Experts of a small language model.
Size: 10 layers, width 320, vocabulary 16384.
Below are experts of layer 3 (counted from 0) of a mixture-of-experts language model. Rows are named router (the router's row for the expert), down (a neuron's output weights, with its number) and show model dimensions 128-191. Each number is 128 + 24 x the weight over its row's rms, rounded and kept within 0 to 255.
After each expert's rows: "comes before" lists some tokens at least twice as common just after its tokens as in all text; "raises" lists some tokens whose logits its average output raises strongly, later layers aside. This comes from a sample of Wikipedia text that the model never trained on. Tokens count by the router's weight.

# expert 53
router [161 130 160 107  67 117  98 142 109 113 146  94 117 173 101 123  85  94 127 155 153 145 138 153 136 106 137 128  81 140 104 165 123 170 122 115 133 127 134 124 168 128 163 144 130 138 127 111 134 109  64 121  98 130 141 119 128 149 103 145 154 115 133 175]
down0 [135 103 100 156 174 117 128 132 100 132 157 108 117 139 123 102  99 103  99 114 135 130 145 129 129  98 128 144 116 131 156 131  82 128 137 173 138 171 134 122 133 165 103 142  69 161 134 121 151 103 141 137  89 129  94 114 184 108 157 133 155 138 106 110]
comes before: " ", "0 ", "1 ", "1", "— ", "2 "
raises: "Registered ", "”", "studies", "acter", "\n\n", "Total "

# expert 51
router [134 116 170 138 112 110 139 153  70 134 107 167 114 125 138 112 124 146 120  99 142 113 150 156 119 103 133 162 111 165 133 124 132 156 131  74 116 165 155 133 130 118 121 118 124 105 164 164 120 118 131 171 134  87 121  97 115 121 120 121 116  98 144 133]
down0 [ 90 126  97 107 137 152  97 113 137 167 113 131 112  97 133 173  76 109 142 119 105  99 112 139 138 136 160 130 145 102 120 104 149 146 123 116 131 166 139 104 137 119 129 113 148  90 122 157 116 128 128 162 108 132 181 162 135 153 122 108 150 112 136 174]
comes before: "| ", "|", "°", "(", "N ", "W "
raises: "for ", "in ", "to "

# expert 69
router [146 121  77 114 138  97 134 145 121 143  99 122 152 126 160  63 127 122 143 104 153  78 143 138 153 136 142 159 130 125 141  74 160 153 125 116 115  86 130 163 136 121 111  76 150 111  92 148 117 119 138  95  99 151 122 123 156 155 166 128 163 153 119 120]
down0 [126 128 129  86 135 185 132  90 121  96 120  69  99 131 160 150 141 133 137 134 132 113 150 117 161  91 135 105 142 108 142 150 152 136 143  96 131 144 137 135 147 161 142  96 128 119 108 110 129 168 142 133 106 124 150 173 116 159 103 106 123 128 131 139]
comes before: ", ", ". ", ".", "\n\n", "-", "\n"
raises: ". ", ".", ", ", "\n", "; ", "\n\n"

# expert 43
router [154  95 136  88 128 125 124 107 141 121 134 142  94 120 112  96 123  81 101 107 109 102 147 122 120  78 112 142 161 149 151  89 139 110 131 131 117 105 114 150 102 118 119 135 127  96 127 145 112 137 144  88  83 126 113 145 182 151 129 118 164 118 156 123]
down0 [119 133 152 125 134  32 178 160 106 116 119  74 141 117 150 108 153  63 101  91 130 100 109 100  94 130 119 137 132 130  90 145 103 149 162 104  93 128 119 153 109 152 151 120 147 102 154 116  86 108 117 164 110 130 124 183 171 133  96 116 143 131 116 135]
comes before: ", ", ". ", "\n", ".", "==", ": "
raises: ", ", ". ", ".", "; ", "\n\n", "\n"

# expert 108
router [117 144 114 143 129 101 132 115 121 139 130 136  84 112 125 133 105 151 127  87 154 136 127 124 126 106 103 159 102  91 123 171 147 148 130 129 127 131 142 197 133 142 117 163 107 153  96 121 155  74 130 116 119 136 146  82  93 122 121  85 139 128 152 147]
down0 [173 128  96 129 124 107 176 152 152 120  87 160 138  96 119 137 157 157 134 146 118 146 140  97 130 124 128 111  90 112 122 102 164 157 106 129 133 155 113 140 154 135 150 152 133 191 104 132 120 128 133  68 142 148 102 113 193 184 104 100 141 115 101 121]
comes before: "| ", "==", "== ", "The ", "In ", "==="
raises: "Death ", "Suc", "| "

# expert 23
router [112 174 109 121 124 121  85 129 133 133 119 183  86 144 125 122 132 143 153 148 130 130 159 184 119 153  90 134  92 153 168 157 130 143 171 130 111 115 123 138  99 123 121 110 133 183 165 102 129 107 126 113  94  97 104 100 155 145 152 129 116 138 130 115]
down0 [ 71 102 103 143 157 122 156 144 127 160 146 120 155 132 116 134 108 120 122 134 123 113 148 110  59 145 108 153 140 126 128  58 151 131 144  80 146 133 123 127 116 155 136 136 143  93 108 143 108 160 161 126 158 123 158 135 131 165 148  89 111  85  95 105]
comes before: "| ", "\n", "(", "and ", "|", "to "
raises: "and ", "in ", "(", "– ", "| ", "has "

# expert 3
router [144 111 147 136 121 129 107  97 129 146 150 128 145 125  98 148 129 151 125 130 123  91 114 147 160 141 107 146 118 106 119 118 127 112 132  96 112  64  98 120  80 103 178 131 139 122 127  93 106 123 129 126 126 118 152 143 150 128 164 135 121 128 115  93]
down0 [127 127 141 153 112 191 136 127 118 122  81 113 152 123 158  94 149 111 102  92 136 133 109 116 109 135 159 105 142  85 119 138 141 137 112 101 145 148 143 144 145  83 116 141 168 113 132 157 133 124 163 117 138 128 142 153 149 147  96 113 125 108 120 127]
comes before: "(", "| ", "and ", "=", "in ", "was "
raises: "= ", "†", "(", "- "

# expert 72
router [ 98 159 142 148 137 135 120 139  76 179  89 159 108 140 125 107 159 130 160 157 122 100 140 179  97 139 131 124 160 159 138 164 143 169 104 162  97 113 124 107 137  89 135  73 112  95 150 120 113 104 131 148  83  78 126  79  88 157 134 114 112 132 167  97]
down0 [145 132 108 112 152 108  94 100 108 149  86 116 156 115  72 162  89 138 143 101 118 113 102 124 152  94 122 116 145 152 137 139 203 137 145 143  86 141 111 150 126  74 139 135 120 121 107 135 124 121 119 119 107 123 135 185  98 119  94 174 117 122 124  90]
comes before: "| ", "– ", "in ", "|", "to ", "and "
raises: "- ", "has ", "====", "is ", "=====", "in "

# expert 81
router [139 151 114 161 174 123 112 130 141 162 106 114 148  79 165 154 148 126 118 122 140 120 124 132 123  97 106  99 116 103 138 155 123 163 136 190 139 150 128 112 116 102 152 119 109 111 158 147  92 131 123 121 117 149 150 133 124 162 134 149 115 106 105 131]
down0 [112 152 112 141 130 133 128 125 152 124 115  93  92 142  97 139 100 116 120 117 134 144  89  99 148 117 125 145 107 157 113 107 132 148 178 152 172 158 145 138  94 112 123 123 129 155 140 156 108  97 130 111 112 144 133 155 127 139 177 103 128 143 163 123]
comes before: "of ", "and ", "|", "in ", " ", "for "
raises: "house", "Hotel ", "roof", "residence "

# expert 30
router [150 152 133 113 123 145 121 161 147 147 149 148  73 111 142 104 148 174 126  75 105 132 117 158 119 119 103 119 160 172 125 139 100 152 127 136 102 152 103 135 139 133 153 125 135 135 113 155 130 119 152 107  94 130 111 122 114 138 107 125  99  91 169 121]
down0 [172 127 126 111 133 102 125 138 108 123 140 142  96 148 175 140 118 128 141 145 125 126 130 140 141 111  94 108 114 103 149 139 141 157 126 123 175  94 136 121 116  82 111  95 134 152 102 149 127 117  98 136 127  73 131 116 120 149 134 145 130 152  74 152]
comes before: "of ", "in ", "to ", "for ", "by ", "with "
raises: "sources", "appears ", "version", "because ", "ez", "ei"

# expert 120
router [126 141 143 100 149 117 107 170 117 129 124 160 122 115 157 104 153 140 144  84  99 145 185  89 159 153 141 129 111  74  93 156 146 137 123 119 162 124  97 135 120 163 138 165 127 143  98 147 118 138 140 134 119 114 134 141 125 174 140  92 122 154 109 127]
down0 [147 100 136 146 162 127 130 151 118  98 135 133 109 108 134 110  89 164 149  98 153 145 139 185 121 103 171 108 138 153 123 127 139 147 102 140 136 153 126  64 124  90 147 158 146 126 129 141 107 100 149 165 159 118 143 127 152  97  86 147 141 125 124 155]
comes before: "| ", " ", "==", "===", ": ", "votes "
raises: "cos", "fort", "team"

# expert 63
router [118 155 127 120 169 144 136 144  98 158 146 127 111  96 132 114 152  99 116 118  90 146 154 109 114 159 134 128 122 102 148 133 103 144 137 148  89 123 119 155 148 143 123 127 114 136 146 132 157 109  80 102 134 119 109 115  98 108 159 106 134 144 104 135]
down0 [111 118 137 168 100  97 107 131 112 134 148 129 130 122 149 140 117 132 121 124 118 109 115 127 141 102 108 106 106 156 143  93 119 121  89 182 157  91 137  90 123 131 158 135 111 119 128 153 105 120 113 145 113 140 104  93  99  86 130 128  92 145 136 160]
comes before: "of ", "in ", "for ", "to ", "and ", "|"
raises: "as ", "of ", "respectively", "because ", "alone ", "due "

# expert 45
router [174 144 137  84 137  82 142 140 151 151 169 175 127  94 132 165 140 169 105 127 114 133  86 134 153 119 117 128 110 108 145 149 142 135 135 138  97  90 127 119 126 144 141 139 144 172 119 117 100 130 112  88 140 133 149 156 148 127 173 156  95  82 142 126]
down0 [158 130 153 151 154 117 151 114 132 110 135 132 118 166 124 120 154 121 134 155 116 123 168 135 111 123 128  94 148 162 135 191 161 129 153 144 131 116 105 114 148 115 110 170 155 153 129 117 116  90  85 140 145 121  99 123 139 150 118 160 117 178 169 138]
comes before: "| ", "(", "and ", "=", "is ", "was "
raises: "ibn ", "syndr", "Number", "years"

# expert 44
router [128 115 144 159 129  92 105 144 130 146 145 121 134 134 121 126 110 171 182 127 153  93 125 148 143 176 133 127 119 104 100 103 128 102 107 129 107 170 140 116 121 141 133 122 152 130 148 125 127 110 143 146  56  94 110 101  95  83 129 101 114 135 165 114]
down0 [144 120 161 164 148 114 188 127 106 139 139 144 101 152 174 113 117 103 165 129 102 151 117 111 102  89 129 148 118  80 152 129 133 140 138 150 117 124 134 139 139 116 141  82 110 120 130 132 152 128 119  69 113 132 141 146 155 159 126 109 150 123 125 112]
comes before: "in ", "of ", "by ", "to ", "on ", "and "
raises: "===", "(", "from ", "in ", "as ", "to "

# expert 1
router [128 155 104 135 147 123 130  90 145 101 132 113 126  99 134 121 104  87 115 138 169 105  92 168 112 168 101 104 100 140 148  67 109 162 138 102 126 100 103  85 135  96 136 126 122 144 135  97 157 123 148 127 147 162 126 123  95 120 148 158 175 117 136 143]
down0 [143 122 120 120  86 133  48 131 125 101  82 136 118 133 149 124 136 107 113 130 153  88 132 148 131 148  86 138 124 132 150 132 148 131 154 134 111 155 119 111 142 150  94 130 135 141 149 120 103 123  90 125 104 153 134  90 119 104 101 144 138 167 156 125]
comes before: "of ", "to ", "in ", "for ", "that ", "the "
raises: "of ", "for ", "by ", "and ", "in ", "from "

# expert 28
router [109 132 145  84 169 108 113 115 143 126 130 120 119 135 127 165 128 130 150 133 148 111  56 167 104 134 127 137 116 172 142 111 110 145 167 162 135 124  85 171 108 142 112 119 137  85 115 112 134  88 125 149 165  87 102 135  77  95 136 149 149 111 142 165]
down0 [128 133 138 147  96 105 117 151 133 120 145 118 111 107 113 159 141 144 125 119 118 167 136 100 114 104 164 127 102 134 130 136 127 109 175 114 111 185 143  97 103  66 183 150 145 113 164 107 122 117 146 136 117 108 130 105 143 134 145  94 126 121 149 135]
comes before: "to ", "in ", "by ", "a ", "the ", "been "
raises: "to ", "lin", "from ", "in ", "involved ", "for "

# expert 75
router [113 146 138 147 128 143 125 153 137  81  94 134 143 114 103  92 113 182 149  88 126  84 150 142  95 113 102  94 136 101 127 129  99 103 146 101 133 146 145 109 148 121 149 144 147 139 113  84 128 144 124 127 140 156  85  97 139  80 138 103 146 139 112 133]
down0 [105 124 139 126 121 131 134 153 135 139 139 131 153 132 116 127 122 143 126 146 173 130 160  77 101 125 159 136 164 112 121 146 112 185 154 126 165 115 124 127 114  86 134 105 133 142 132 148 180 134 139 149 136 131 116 117  86 114  96 149 122 139 142 108]
comes before: "in ", "of ", "and ", "to ", "==", "at "
raises: "in ", "(", "as ", "by ", "y ", "and "

# expert 113
router [140 154  87 160 153 108 112 134 147 122 156 104  96 131 168 161  80 130 108  94  82 115  52  86 135 164 116 133 141 117 128 135 134 124  98 111 122 145 104  95  89 143  89 111 149 126 122 161 162 169 182 185 146 161 133 127 106  95 102 118  95 138 156 116]
down0 [139 110 150 140 118 149 149 116 115  84 166 106 109 117 166 115 128 138 115 147 169 137 128 138 134  94 143  95 101 169 125 120 138 131  81  92 160  89 146 156 107 166 171 134 113  94  84  99 125  95 113  98 147 134 143 124 157 175 144 174 120 143 118 118]
comes before: ", ", "-", ". ", "er ", "ly ", "s"
raises: "wards", "ets", "ets ", "ting ", "er ", "itar"

# expert 106
router [128 138 124 160 143 123 141 147 118 106 123 131 136 105 103 156 126  80 150  75  91 144  81  88 137 140 179 125 130 157 149 145 164 138 113 103 101  74 107 162  96 154 143  93 106 156 140  90 167 137 153 166 115 134 115 136 133 137 108 136 154 100 129 123]
down0 [171 134 110 125 164 118  95  94 125 116 151 148 142 150 165 145 121 166 136 129 146 129 158  93 117 105 131 148 109 144 126 105  63 133 166 147 132  80 127 152 152 179  81 166 129  85 151  77 142 130 151 111 141 113  99 124 138 149 110 115 126 128  91  77]
comes before: ", ", ". ", "-", ".", "'", "s"
raises: ".", "ug", "u", ". ", "\n"